From a checkpoint of a small mixture-of-experts model trained on Wikipedia.
Experts: 192 experts in each of 20 layers, 48 GELU neurons an expert, 6 picks a token, a sigmoid router.
Training: 465M tokens, 7090 steps.
Below are experts of layer 16 (counted from 0) of a mixture-of-experts language model. Rows are named router (the router's row for the expert), up (a neuron's input weights, with its number), down (a neuron's output weights, with its number) and show model dimensions 0-127. Each number is 50 + 10 x the weight over its row's rms, rounded and kept within 0 to 99.
Before each expert's rows: a language model's description of what the expert responds to; "raises" lists some tokens whose logits its average output raises strongly, later layers aside. This comes from a sample of Wikipedia text that the model never trained on.

# expert 45
Description: Single capital letters or first syllables starting proper names in tables and lists, such as L(ijiang), C(ody), Lar(ne), abbreviation L.
raises: "anger", "ation", " meant", " said"
router:60 50 48 46 65 50 59 51 49 48 53 55 43 45 46 55 52 34 34 43 60 55 52 35 57 46 51 38 58 50 45 41 52 28 60 62 55 61 48 56 42 61 50 54 56 39 36 55 51 47 49 47 34 55 49 47 48 62 53 37 48 41 52 50 32 40 38 50 67 37 52 62 37 51 71 58 55 53 54 56 59 58 26 49 58 60 29 56 60 56 46 46 72 38 66 32 36 45 34 37 62 41 52 42 57 34 50 50 51 35 63 52 43 47 37 62 52 72 37 26 29 60 49 46 45 45 45 63
up0:53 39 48 50 33 47 64 45 68 52 53 53 65 45 60 34 73 61 42 58 50 43 39 49 44 41 31 37 40 58 48 40 55 57 56 57 43 61 26 50 59 38 68 28 40 55 50 34 54 70 42 48 54 51 43 42 27 59 52 57 44 60 39 30 62 54 51 54 33 43 46 57 37 47 37 48 57 59 57 58 43 51 38 50 58 38 56 57 54 66 39 60 51 45 63 44 62 56 54 48 57 54 67 55 45 52 56 47 34 43 55 45 54 57 45 41 67 72 44 46 30 51 56 56 55 45 63 49
down0:38 56 51 44 51 53 80 42 34 53 49 68 51 75 46 56 46 45 25 37 50 50 48 44 60 38 52 53 46 49 53 37 50 43 40 46 42 59 50 39 67 67 53 61 29 48 57 57 60 49 59 66 54 41 42 35 53 72 55 41 56 68 46 64 52 44 43 51 41 48 48 38 67 48 63 64 57 60 57 35 56 50 36 53 70 38 49 45 38 53 45 63 64 56 53 46 44 60 51 54 59 57 49 52 43 57 38 24 41 34 51 43 48 51 64 41 47 46 39 62 49 56 54 41 46 38 50 58
up1:41 31 56 38 73 41 53 55 39 49 40 53 58 61 46 44 36 42 58 45 61 63 39 32 61 52 50 68 71 48 52 50 58 48 51 60 46 60 61 42 50 51 29 53 70 38 30 54 53 61 46 47 33 67 40 61 60 53 50 61 46 38 47 30 63 41 41 40 69 38 52 45 48 52 65 55 50 47 59 68 58 62 46 55 48 59 48 54 62 54 54 48 40 64 49 38 27 38 52 40 39 47 40 49 53 51 44 59 66 33 49 60 51 46 56 55 69 52 60 39 49 45 39 55 54 40 52 58
down1:53 48 60 56 41 56 25 52 49 38 42 61 36 58 65 52 54 55 60 47 47 45 45 54 55 44 47 61 52 45 35 45 48 51 47 49 60 66 59 55 39 29 36 70 45 40 51 29 53 44 52 52 65 32 44 55 31 56 32 55 54 48 42 53 55 45 58 45 62 46 67 50 57 54 50 60 54 56 55 61 38 53 57 48 41 40 76 36 49 56 51 54 44 54 61 47 34 35 29 49 42 50 70 56 55 42 55 70 44 57 69 44 51 39 56 42 42 53 69 42 53 34 62 26 62 46 50 61
up2:44 57 61 42 60 40 46 58 44 47 41 47 64 44 68 77 49 31 53 56 56 41 41 56 61 35 59 40 60 63 51 58 62 48 48 41 57 52 46 50 44 63 33 51 47 38 39 60 68 45 75 77 40 50 55 43 56 58 48 47 61 37 50 32 42 32 66 42 48 50 43 47 36 57 37 50 52 44 45 52 48 49 39 40 68 41 39 52 53 50 56 41 33 45 44 45 44 45 36 37 53 52 42 55 59 47 42 42 64 49 52 63 52 55 57 51 72 63 45 33 54 52 48 61 61 73 45 56
down2:54 39 38 51 66 42 36 58 50 39 49 54 57 33 26 44 46 59 59 64 58 50 35 84 45 53 68 49 30 64 61 45 48 49 54 51 43 78 38 45 62 51 38 48 65 59 41 51 72 55 51 57 41 51 46 44 44 54 57 49 56 38 61 43 35 59 50 49 57 53 48 46 45 59 40 57 36 54 59 37 44 69 54 54 49 30 57 40 40 35 41 57 61 42 42 44 59 50 52 48 51 61 36 62 50 51 50 47 57 51 59 55 53 55 80 45 50 52 39 61 44 48 51 42 54 41 45 55
up3:28 21 48 54 50 64 52 68 40 46 60 50 43 61 61 47 62 54 50 62 31 64 68 29 51 48 36 40 58 53 57 44 38 53 39 37 45 47 61 54 43 64 40 44 41 53 48 34 48 76 47 41 60 61 47 52 60 49 36 42 71 31 45 36 63 65 49 45 62 53 57 43 65 44 65 46 46 46 37 56 49 52 48 47 54 63 42 41 52 47 64 57 53 49 69 54 39 44 66 34 56 45 45 39 48 52 57 64 58 52 42 49 38 56 42 61 52 52 44 42 37 58 55 49 61 52 41 55
down3:56 57 56 42 44 53 69 44 55 39 53 66 42 62 31 52 55 54 62 41 56 36 52 40 44 40 46 62 63 45 51 64 42 56 24 59 49 50 46 47 39 45 45 62 45 50 70 64 39 48 35 47 69 41 54 50 54 48 60 39 54 45 37 49 64 47 52 60 46 51 55 49 52 38 51 52 39 55 52 59 39 51 78 40 36 50 57 48 56 36 60 61 33 68 44 41 53 54 27 39 41 64 50 70 33 37 69 50 56 44 47 36 54 70 54 41 46 39 60 49 56 52 56 55 54 58 36 40
up4:57 38 44 38 49 62 44 54 42 43 55 71 38 51 58 47 68 45 58 54 59 53 48 48 55 54 49 51 45 48 32 53 60 50 42 56 41 55 43 40 55 52 54 59 43 47 45 40 43 49 45 27 63 49 55 31 38 52 57 26 44 39 32 25 31 43 61 54 51 50 43 53 39 61 45 61 33 63 70 59 65 42 38 64 38 51 55 60 62 45 45 60 67 47 46 40 55 60 60 42 53 63 36 52 70 53 39 56 50 53 48 56 55 39 42 55 38 59 59 38 50 53 33 77 41 43 49 53
down4:77 64 43 59 47 58 68 47 60 37 60 45 57 53 43 72 40 53 44 56 52 51 46 33 49 60 43 63 52 41 65 57 49 48 67 30 48 41 41 49 55 61 62 31 60 61 56 55 53 47 36 54 57 34 59 53 52 53 68 49 65 49 64 62 60 55 50 41 53 48 52 30 49 35 52 48 55 49 41 44 48 39 30 56 50 52 57 39 42 63 63 52 24 42 53 48 42 44 38 52 58 68 51 64 38 42 48 46 42 44 43 51 51 35 51 32 61 44 33 46 56 39 59 38 55 67 45 41
up5:61 41 58 59 76 48 61 39 39 49 47 59 45 51 30 63 49 47 44 51 45 45 45 43 53 50 51 40 53 67 43 38 41 41 43 53 57 53 59 44 65 49 32 51 63 48 55 72 43 45 44 45 48 45 48 55 28 42 53 63 46 53 49 63 40 41 66 73 60 36 66 40 43 52 66 63 18 46 52 57 64 57 47 50 59 43 45 60 57 57 55 58 42 33 61 53 43 61 36 56 39 58 64 63 67 55 44 53 54 50 59 64 50 45 47 47 31 55 43 38 43 46 47 58 49 61 44 66
down5:35 48 54 53 32 59 45 60 45 43 46 46 37 36 58 51 53 55 47 61 40 41 50 62 34 56 57 52 53 42 58 43 54 31 56 58 40 61 56 56 30 34 62 44 52 60 93 39 68 49 54 50 48 57 49 51 56 38 32 47 44 50 54 47 38 58 52 35 67 46 42 62 55 41 69 60 43 57 58 44 49 47 55 48 58 49 38 53 31 33 45 44 49 59 58 54 43 45 67 44 63 56 54 52 47 41 44 56 58 50 38 56 56 51 33 51 52 54 29 60 57 68 40 45 44 57 69 42
up6:41 54 64 41 43 46 59 59 58 51 38 58 36 51 47 42 61 51 48 39 43 46 68 45 52 49 48 44 46 47 49 53 47 49 46 49 64 45 57 54 29 61 56 49 43 17 47 46 58 71 63 45 47 43 45 37 53 62 45 43 38 62 52 43 43 68 52 26 41 30 53 45 43 48 76 56 40 52 49 52 49 59 50 53 41 74 43 54 56 52 40 44 65 60 47 58 66 62 41 31 56 51 44 66 65 41 53 45 38 67 47 59 66 62 45 56 56 63 52 46 38 41 29 57 41 47 39 47
down6:53 54 45 46 48 34 57 49 40 52 59 60 28 59 39 72 47 45 55 44 57 65 53 40 47 55 47 57 42 48 41 39 44 61 41 32 53 41 62 40 56 37 38 51 64 23 57 67 49 41 41 48 51 41 44 62 54 40 50 56 63 33 64 29 50 61 69 63 38 55 76 35 65 47 43 52 50 39 50 50 71 37 52 48 47 50 39 51 48 46 51 51 38 56 49 59 54 40 45 73 36 52 52 50 55 58 54 45 41 43 50 39 47 67 44 41 50 52 50 60 63 48 42 45 33 57 60 68
up7:59 61 24 54 46 42 65 52 45 38 57 54 41 52 51 45 47 39 41 55 61 30 33 60 48 50 32 45 50 56 42 38 50 38 69 60 65 40 56 53 42 35 41 48 52 56 37 53 55 44 60 55 56 65 36 63 55 55 52 63 53 55 70 48 63 47 52 64 57 62 73 52 40 48 57 53 46 53 60 62 45 37 32 52 57 51 31 55 56 57 42 66 66 33 63 63 46 52 50 47 34 45 47 43 56 40 54 49 53 60 60 70 39 56 59 59 53 54 43 23 37 54 45 57 53 54 45 38
down7:57 43 45 36 57 55 56 36 64 40 58 46 61 55 41 48 52 51 66 28 36 57 48 40 45 61 31 61 37 49 51 47 63 28 60 59 54 42 48 48 40 43 62 43 50 66 58 47 60 49 56 50 53 59 37 48 46 47 41 37 45 49 43 57 53 71 47 57 40 43 48 47 35 48 54 73 68 45 44 58 54 72 37 56 50 49 61 51 47 23 68 48 60 61 54 40 61 46 48 59 54 49 32 50 41 49 56 28 33 49 39 50 46 41 50 66 51 67 43 69 63 53 36 55 48 53 55 57
up8:72 50 53 50 41 70 41 45 48 38 56 60 57 60 53 37 44 50 31 49 54 62 54 52 51 59 52 57 52 66 52 64 64 50 58 46 51 61 60 44 69 57 60 53 66 40 47 42 50 56 47 42 24 46 71 56 42 49 40 45 47 38 47 83 45 47 50 45 39 39 52 65 37 67 47 40 44 56 66 67 35 41 39 54 44 61 59 48 51 44 44 49 52 54 38 43 53 51 55 36 63 52 51 64 51 42 60 50 60 36 36 62 42 53 45 25 43 58 53 38 37 50 45 67 53 40 47 40
down8:38 43 63 48 55 56 59 34 40 56 51 48 61 57 62 42 71 47 40 50 53 50 41 50 72 48 54 45 44 38 46 50 25 46 49 29 44 49 56 51 39 71 51 51 47 50 56 54 73 41 51 33 42 49 49 47 58 58 45 39 52 52 45 52 54 46 48 46 59 47 66 51 51 29 50 57 58 64 40 75 38 37 55 53 55 61 60 43 42 73 41 73 46 44 50 52 52 50 41 54 58 61 46 33 43 37 35 46 43 42 56 65 45 63 57 49 56 58 35 55 64 30 71 51 58 57 45 51
up9:48 37 37 40 63 47 60 48 33 47 40 41 65 53 61 64 63 70 48 47 48 49 51 37 43 45 62 47 56 51 54 44 38 59 42 62 52 55 52 66 43 57 56 56 58 38 43 54 55 55 47 62 43 60 34 57 42 58 70 36 56 44 44 38 55 37 36 45 76 62 54 33 32 63 49 41 42 39 54 48 47 54 59 39 64 36 52 61 40 59 51 39 63 38 50 28 29 53 46 45 52 38 57 37 52 57 30 61 49 45 64 43 41 37 51 50 47 62 42 60 48 66 56 51 41 52 67 56
down9:41 62 36 49 62 67 53 55 43 54 55 48 40 57 44 47 70 50 47 56 24 40 37 55 59 57 55 64 49 57 58 56 44 38 46 42 46 73 58 32 41 53 52 51 58 56 50 64 48 51 38 67 55 50 63 37 58 58 57 43 48 38 55 44 41 42 49 47 54 59 43 54 54 71 47 51 45 56 51 41 62 31 42 54 38 49 52 47 54 64 41 48 34 58 48 50 52 55 55 39 62 57 56 58 72 53 27 59 68 62 53 52 54 35 29 40 45 27 44 39 23 46 36 45 53 56 52 43
up10:39 36 29 54 50 37 50 62 52 66 61 47 59 41 35 55 53 35 42 47 56 64 50 37 39 60 39 36 29 42 49 66 42 41 46 58 72 48 53 61 43 59 64 52 50 55 52 63 52 67 61 49 52 53 56 48 44 58 62 36 46 41 33 59 39 60 44 42 63 52 73 62 54 36 67 42 52 63 50 45 46 43 54 49 63 61 42 48 45 40 53 50 65 45 58 41 54 34 28 48 51 65 67 55 51 52 44 71 58 50 59 47 43 47 48 55 53 55 49 33 44 39 66 42 44 34 46 45
down10:43 58 57 54 38 58 65 50 58 45 32 47 40 63 41 50 58 49 59 51 37 54 43 36 50 43 61 58 53 80 62 38 55 59 57 67 42 47 45 38 49 33 80 58 48 47 44 57 55 44 50 52 40 50 57 51 81 50 52 51 56 38 39 38 50 49 39 48 29 61 38 50 72 50 35 41 48 47 72 45 44 41 44 38 43 60 35 53 52 44 54 53 64 50 43 58 47 45 54 46 50 66 46 39 56 53 52 57 73 38 40 46 43 47 31 60 51 42 42 49 39 66 49 52 59 40 50 47
up11:59 50 43 44 54 43 52 60 47 35 41 39 65 47 45 65 52 39 47 42 45 55 43 53 53 29 45 49 59 57 56 53 49 49 58 44 63 39 57 56 37 46 27 68 39 36 50 57 46 46 52 70 48 50 53 49 63 49 45 38 57 37 52 29 57 48 31 51 56 48 51 50 60 55 49 33 67 52 63 57 38 44 51 46 62 58 57 61 54 68 46 45 55 61 64 29 42 41 39 51 63 48 52 51 61 47 50 58 60 17 45 49 49 46 45 59 59 51 51 30 36 67 41 56 61 54 34 77
down11:55 58 55 50 40 34 45 47 45 52 50 45 70 45 38 51 36 37 55 61 66 38 64 72 52 37 63 48 31 63 67 42 56 43 49 49 42 59 48 47 61 65 45 65 50 58 42 58 52 56 56 62 31 39 66 57 42 47 46 52 58 55 65 47 48 52 41 49 33 59 51 32 59 46 57 76 63 44 66 42 49 37 58 45 55 39 66 61 40 37 52 50 45 51 60 44 32 54 40 44 59 46 37 46 46 45 54 60 51 61 43 43 37 50 67 73 50 43 36 39 35 58 54 37 44 39 50 52
up12:55 55 51 52 66 48 45 45 47 42 32 50 50 64 52 52 52 47 41 57 53 46 49 60 59 59 51 47 48 32 55 49 32 34 44 58 59 39 34 55 32 53 41 50 34 38 46 53 47 45 31 53 48 55 40 53 55 59 57 38 63 36 37 63 57 60 48 44 49 61 73 58 58 54 65 56 58 50 49 60 54 56 39 33 71 57 45 52 47 68 54 42 69 49 57 35 50 58 42 72 40 26 56 50 63 38 39 63 50 54 63 40 40 47 60 63 58 59 45 54 48 29 48 77 47 47 52 54
down12:50 53 44 48 41 49 43 56 60 47 36 45 37 57 48 45 41 67 43 46 48 54 61 54 62 56 49 56 51 39 54 61 52 62 54 63 38 50 44 48 29 65 45 42 62 86 63 54 48 40 33 42 62 56 55 60 53 47 50 46 42 38 34 43 57 41 56 48 46 53 60 55 36 49 46 64 33 65 54 64 49 62 36 56 46 54 43 29 33 50 37 49 59 50 68 51 52 55 49 45 37 49 59 15 44 67 62 35 56 57 51 37 56 52 44 56 48 54 53 48 48 67 55 59 43 37 43 67
up13:57 57 60 50 64 45 66 60 54 50 49 64 47 48 51 52 55 39 28 57 56 39 51 44 53 69 45 27 58 37 42 40 54 59 55 44 53 64 48 47 34 42 57 56 52 52 29 51 62 61 53 44 48 63 60 58 44 50 52 36 53 44 65 52 33 63 46 41 68 33 65 52 32 67 46 47 60 56 61 46 30 51 44 33 68 52 58 42 60 41 49 43 72 43 61 50 59 50 52 39 62 27 52 45 56 44 42 48 49 56 55 66 43 58 39 53 30 52 51 38 42 45 33 45 59 60 43 61
down13:51 67 52 38 38 55 65 46 64 43 46 62 53 47 49 45 43 50 44 45 38 42 50 34 43 63 39 65 61 51 48 60 55 51 44 40 29 51 60 49 50 56 57 59 34 49 46 44 29 68 59 56 46 64 43 58 46 56 26 44 47 59 57 53 46 61 46 55 45 54 32 53 53 53 53 50 46 38 64 58 55 35 63 54 56 68 50 38 57 39 40 53 58 54 58 56 48 39 57 51 48 66 69 49 41 61 40 29 35 43 47 43 40 36 30 77 48 69 45 61 51 37 58 46 29 51 59 48
up14:45 34 46 51 59 43 45 16 44 44 56 59 39 58 34 47 57 55 57 61 52 48 46 33 65 48 53 49 43 43 48 62 55 56 56 53 59 52 49 57 73 61 52 55 59 58 33 55 40 44 39 61 64 61 58 40 45 52 44 47 52 66 45 60 48 44 67 47 35 40 60 47 40 64 68 58 51 47 57 62 47 26 46 47 54 69 50 50 68 52 45 44 41 53 44 50 38 66 50 46 62 37 55 56 79 50 46 46 39 35 56 46 36 55 42 48 27 55 53 52 57 49 25 50 47 57 45 54
down14:36 39 40 54 45 58 49 63 40 51 34 49 51 36 54 55 61 68 34 58 56 55 45 36 49 52 42 49 57 41 65 66 48 50 61 44 52 64 64 64 44 52 60 42 52 53 59 56 31 33 44 36 48 36 52 41 51 62 38 41 54 62 57 48 39 50 61 56 63 42 41 52 54 75 43 45 59 45 46 39 60 54 34 51 44 46 47 63 49 31 67 43 45 38 41 52 48 54 65 35 61 52 75 48 50 42 52 46 42 33 38 53 66 49 43 55 48 41 41 69 50 39 54 50 72 37 58 61
up15:60 48 52 67 52 55 60 65 47 59 43 46 53 56 67 48 64 49 34 44 45 27 53 40 79 64 56 31 39 53 43 56 37 43 76 53 57 54 57 40 43 44 53 44 32 39 49 38 51 49 44 38 51 48 60 38 51 45 54 62 52 48 44 61 46 45 47 57 51 38 78 32 52 44 50 56 52 53 60 69 53 42 46 49 55 51 61 43 49 69 41 58 60 55 75 67 51 42 46 42 60 42 51 46 36 54 57 49 47 52 55 52 60 72 40 49 44 53 60 47 33 56 34 51 45 46 33 51
down15:52 51 62 64 55 40 41 43 43 51 59 63 59 42 53 55 57 65 50 40 40 62 58 79 61 55 49 60 44 54 54 42 49 58 34 60 66 65 51 33 38 42 43 37 58 42 48 59 66 60 56 41 50 44 67 53 33 53 60 47 41 56 43 50 65 37 65 20 55 52 54 42 58 52 55 40 55 36 68 57 56 39 61 48 60 62 47 57 62 39 44 30 52 45 54 30 45 51 36 53 38 33 36 46 52 45 57 44 55 33 61 38 55 58 56 46 49 40 53 29 48 51 44 57 46 53 47 59
up16:40 43 57 39 53 35 41 64 46 69 33 49 56 52 36 48 42 54 50 48 50 58 48 36 50 64 55 36 56 63 45 47 52 64 39 54 48 56 43 48 56 41 53 56 47 51 27 54 79 51 50 43 46 69 51 44 31 50 73 38 52 48 51 42 58 68 82 54 47 53 40 57 51 35 46 42 33 40 65 61 51 67 39 50 52 38 41 45 58 47 59 56 63 42 50 41 60 52 30 38 52 64 53 36 49 40 51 35 64 46 51 56 62 39 46 43 50 61 60 38 57 44 45 51 60 49 47 42
down16:55 64 51 44 45 55 39 23 43 30 51 58 55 53 49 58 44 66 48 37 48 58 40 75 55 41 41 63 61 43 61 61 56 31 69 55 52 60 41 46 54 35 59 69 58 54 52 42 33 46 52 64 74 63 39 43 45 30 41 54 50 43 47 61 56 42 35 51 25 60 48 51 44 57 34 60 49 50 57 42 40 55 41 58 71 51 48 44 48 48 49 44 33 57 51 56 47 52 50 53 43 54 44 62 60 46 47 54 43 49 34 65 49 33 47 43 38 39 56 39 70 59 50 48 42 56 49 52
up17:63 48 65 49 55 54 52 37 50 55 44 60 43 56 54 59 55 34 55 59 52 57 64 44 67 51 35 53 48 50 29 32 65 47 53 43 43 50 54 45 66 45 54 49 47 48 42 53 54 52 52 44 42 56 51 49 27 62 54 55 62 27 60 56 41 44 44 76 74 58 73 41 43 53 58 55 60 50 53 44 61 42 28 56 50 50 34 49 61 54 45 48 70 33 49 48 54 33 46 29 54 55 45 49 51 41 52 48 61 39 58 44 52 45 49 43 55 58 39 33 22 66 48 37 58 45 53 39
down17:48 66 43 58 56 46 58 39 53 51 60 42 62 51 51 45 37 35 48 34 64 47 40 41 38 48 33 72 74 46 56 43 45 43 66 56 31 38 35 60 39 48 59 56 61 66 45 41 54 71 48 48 47 64 61 45 56 39 52 59 65 64 44 39 33 67 40 64 44 26 42 47 34 50 42 64 59 66 51 62 45 40 41 42 50 49 62 56 32 49 46 67 39 53 52 41 54 46 47 47 62 42 60 52 53 49 46 53 49 55 56 50 50 50 36 63 52 69 38 49 58 50 44 37 52 54 40 46
up18:50 53 78 38 52 34 50 46 62 51 55 49 48 58 58 40 56 55 59 48 54 69 37 47 50 48 37 50 44 29 52 36 47 43 46 60 56 39 55 50 56 51 52 39 46 36 41 42 43 44 39 64 49 65 30 36 58 55 64 43 52 70 49 37 52 39 39 58 48 55 59 52 25 47 48 46 59 44 51 61 48 61 54 56 56 48 48 51 59 58 26 45 42 47 56 33 33 59 42 32 41 57 41 52 55 43 71 49 54 40 56 49 46 62 53 80 63 38 51 47 61 43 49 63 47 67 39 67
down18:45 73 61 49 30 41 45 33 51 42 46 47 35 52 46 50 52 60 39 38 53 49 54 54 55 54 60 57 52 50 45 56 69 48 53 36 53 57 42 33 49 56 48 38 49 49 58 40 52 52 22 75 40 54 57 34 62 58 60 46 51 43 61 54 60 39 36 58 46 55 65 44 53 59 61 63 55 33 62 36 57 46 55 50 48 27 52 52 57 40 71 56 59 63 45 58 54 70 42 39 35 71 48 39 47 58 33 37 47 58 60 55 45 46 40 53 45 39 58 54 39 52 61 41 52 32 61 49
up19:48 48 48 58 43 58 58 55 43 45 48 40 34 52 46 62 65 53 42 65 51 67 49 53 66 60 40 45 45 49 39 39 50 42 59 39 48 62 43 45 55 56 42 47 43 48 44 37 50 41 54 27 42 58 54 63 36 58 46 44 49 32 53 37 46 52 50 70 56 50 77 62 35 55 58 54 49 59 55 55 59 60 38 50 66 50 30 49 67 52 49 43 64 28 37 40 61 50 56 51 59 34 35 57 57 49 57 61 35 51 60 50 66 60 39 42 41 67 49 24 26 51 53 53 53 60 49 52
down19:40 54 45 53 57 50 59 52 57 47 36 46 59 57 49 50 45 25 42 37 44 50 44 40 63 51 43 63 76 39 46 48 69 46 42 49 40 45 49 64 45 39 49 58 71 64 46 51 40 50 71 45 45 64 42 62 60 38 48 68 57 70 49 45 37 64 49 56 72 23 48 47 60 45 31 56 46 54 53 41 47 61 47 43 27 44 56 50 42 35 46 53 32 65 47 52 58 59 51 52 52 37 55 37 52 52 54 39 50 59 46 40 62 36 33 56 48 64 39 49 53 54 47 38 57 61 56 52
up20:53 46 55 49 55 53 52 33 41 55 42 23 48 58 43 51 43 43 59 71 56 45 41 50 64 76 39 59 47 50 51 56 54 35 43 53 57 56 34 56 43 37 50 61 69 49 40 47 66 43 65 47 48 49 72 52 63 40 70 53 69 45 51 60 49 50 40 53 60 39 52 49 40 47 62 40 38 60 53 72 62 47 43 62 45 42 20 63 49 59 53 49 54 62 39 45 42 62 38 49 49 53 44 38 58 60 53 39 69 42 60 45 40 51 44 63 44 46 48 53 40 55 61 36 51 59 38 56
down20:47 37 29 49 58 52 49 53 57 47 48 27 27 51 53 42 71 27 62 41 60 65 63 51 61 41 44 59 51 47 58 57 54 38 56 63 47 35 37 62 55 43 50 53 47 45 46 41 70 56 49 57 26 42 56 33 44 52 50 66 38 47 60 53 54 41 51 51 45 54 54 65 45 50 55 51 46 46 59 69 57 70 40 44 49 48 48 54 37 60 50 41 61 42 60 50 49 59 28 59 66 48 54 52 35 62 58 52 55 49 41 42 59 59 61 44 39 55 69 33 52 43 35 48 68 34 52 50
up21:46 47 45 45 41 41 35 35 68 55 69 50 33 48 56 43 48 50 49 59 63 48 40 55 27 55 44 45 58 60 45 55 46 57 42 40 32 51 58 38 33 50 65 53 57 35 46 60 49 56 39 36 57 55 44 59 35 43 81 42 47 46 50 50 57 49 47 73 42 46 70 54 50 37 37 49 44 43 61 56 53 58 69 53 40 52 56 54 66 35 51 54 61 42 60 18 50 53 50 45 68 55 58 49 55 39 50 53 55 61 58 52 59 56 43 39 36 39 55 33 62 43 41 43 57 41 47 56
down21:53 40 60 42 59 52 54 52 45 52 54 42 33 65 73 52 61 46 46 41 52 57 29 45 43 50 52 43 49 47 66 41 57 60 58 48 49 47 49 55 37 54 52 53 51 59 67 35 48 32 51 56 73 57 36 45 50 51 34 45 51 52 66 56 52 37 40 22 45 58 51 52 56 52 40 32 61 53 70 51 46 45 42 46 58 65 48 47 74 48 65 47 40 52 47 58 45 37 76 53 45 48 44 52 42 49 57 60 34 61 65 43 42 37 43 51 25 33 31 58 48 52 55 52 60 56 55 49
up22:55 48 42 40 62 61 55 35 43 52 50 60 56 54 56 48 51 45 58 45 45 55 50 49 35 44 53 62 62 68 35 61 53 46 41 60 50 70 51 36 50 57 52 57 51 51 47 40 55 44 55 35 64 59 52 28 39 55 51 53 49 39 23 44 18 46 56 57 60 41 49 53 33 49 54 71 35 40 62 51 67 48 28 47 52 52 51 56 45 53 53 64 61 36 55 53 48 57 50 39 54 56 43 51 69 54 33 50 35 53 55 75 65 40 32 54 43 50 62 43 51 46 45 66 53 42 40 63
down22:49 56 35 64 47 54 48 65 57 44 47 39 32 48 61 62 49 41 40 65 40 59 47 38 45 44 42 43 48 43 70 59 39 39 66 26 60 48 52 48 50 31 52 39 70 55 60 40 71 54 51 55 59 34 68 50 64 46 57 59 54 53 52 53 46 73 51 56 72 52 53 42 38 46 58 62 51 44 32 55 35 46 33 55 47 55 67 40 46 65 48 53 35 49 39 51 28 48 53 54 40 55 53 65 39 37 39 41 53 38 49 56 57 46 52 42 51 66 45 56 57 53 53 43 58 51 59 35
up23:54 40 69 43 67 44 41 43 43 46 48 58 41 52 56 53 43 49 35 56 57 47 57 45 62 53 57 55 49 46 34 40 37 37 69 58 53 66 47 58 50 50 49 57 46 30 21 53 43 52 52 57 55 63 75 50 50 57 58 58 59 38 50 61 48 35 53 46 60 37 52 53 49 52 52 49 55 50 57 58 41 48 38 43 62 72 58 37 52 66 47 50 63 46 67 35 28 39 44 45 58 29 44 57 75 29 64 55 48 31 68 54 56 44 42 46 42 64 54 49 41 45 45 54 45 58 47 55
down23:51 46 53 77 43 46 45 64 67 61 59 23 46 41 39 46 44 52 50 32 40 50 53 28 43 57 54 71 58 58 53 52 50 32 57 43 41 38 43 69 40 58 42 44 49 57 42 48 42 66 59 49 62 45 53 53 51 49 43 51 33 63 52 46 60 49 51 53 64 42 42 56 56 52 49 60 46 49 61 68 46 29 36 51 49 55 62 40 37 58 74 66 67 56 52 46 47 45 40 40 43 50 67 38 51 48 59 57 53 58 52 40 35 35 42 49 65 55 59 45 44 53 52 59 36 29 51 55
up24:44 39 61 55 53 62 36 56 53 30 55 59 51 45 44 42 66 53 53 67 56 36 53 34 53 43 59 48 57 49 55 38 60 67 56 51 64 56 44 53 55 48 49 54 53 42 47 51 55 69 33 61 37 48 38 58 53 63 29 39 60 56 36 55 32 46 41 44 62 50 45 74 48 54 49 51 48 44 56 50 49 35 54 32 63 62 55 31 53 67 43 20 44 41 43 44 50 69 56 36 60 21 59 55 61 53 44 51 52 47 53 52 58 47 53 56 41 59 56 43 56 37 48 64 36 50 56 50
down24:41 54 61 32 45 62 48 60 61 58 55 46 35 54 54 43 57 52 38 55 66 32 41 56 47 51 54 47 55 55 37 57 54 54 44 57 46 55 65 49 53 45 57 39 38 61 45 55 32 45 49 18 38 50 48 62 47 46 40 49 67 67 54 44 37 64 55 54 66 51 62 53 41 37 51 35 34 55 56 39 55 50 43 44 41 45 63 29 61 67 69 44 48 36 44 47 48 64 55 58 52 57 62 48 33 61 42 43 43 38 65 47 55 45 60 39 42 49 45 73 42 40 47 66 60 41 57 66
up25:45 42 55 59 54 46 38 57 50 34 68 55 26 55 42 55 34 44 27 48 53 38 62 50 44 56 55 54 51 51 47 63 49 50 50 50 57 65 52 48 49 28 36 46 60 31 43 44 49 60 51 48 48 55 57 63 35 52 52 49 56 53 48 36 48 36 64 40 75 34 43 59 50 50 58 59 60 46 63 63 50 48 56 56 23 55 53 42 57 54 45 48 75 62 48 49 55 35 62 64 50 53 46 64 75 41 39 48 46 29 60 53 42 54 52 32 52 42 57 47 47 42 48 68 66 44 50 52
down25:45 63 56 42 54 64 58 68 52 48 49 37 47 60 48 64 51 51 52 48 66 31 70 46 51 43 51 44 43 59 63 38 44 47 44 66 51 54 62 30 59 52 41 69 54 42 30 57 59 48 43 48 63 30 36 42 43 52 58 47 55 60 69 63 37 51 70 34 47 25 51 49 40 52 57 41 56 43 53 58 49 39 47 56 44 53 36 40 44 41 68 56 48 37 64 58 64 43 35 56 35 54 48 48 44 51 58 50 37 51 48 43 48 47 46 63 68 39 43 52 58 27 55 47 38 62 53 62
up26:65 36 51 51 59 44 56 50 59 43 38 54 50 46 42 40 53 33 44 53 54 57 42 42 85 34 49 33 49 41 41 53 44 60 48 31 59 34 45 48 50 39 62 48 52 45 45 54 45 61 56 57 46 49 44 43 53 50 52 72 39 61 50 47 57 69 66 42 71 47 69 43 53 54 44 48 53 57 44 52 41 44 40 44 47 61 58 29 55 48 24 47 62 54 51 45 44 39 48 49 62 44 40 51 56 51 57 55 50 60 50 51 61 58 35 64 51 73 25 55 61 54 42 71 64 47 38 40
down26:53 63 53 40 24 54 58 52 48 65 55 52 43 42 55 56 64 40 51 47 49 49 76 57 33 61 60 82 37 62 41 39 55 44 48 53 40 48 60 63 57 71 42 36 55 33 47 43 56 65 43 50 42 50 55 59 53 36 55 54 56 68 53 47 37 31 50 47 52 49 50 46 34 45 31 55 51 37 50 48 50 40 58 36 42 39 51 55 52 41 50 44 57 70 64 58 54 53 62 63 38 58 39 55 45 48 65 47 55 62 66 39 49 62 38 54 49 48 40 60 34 49 55 45 33 53 39 43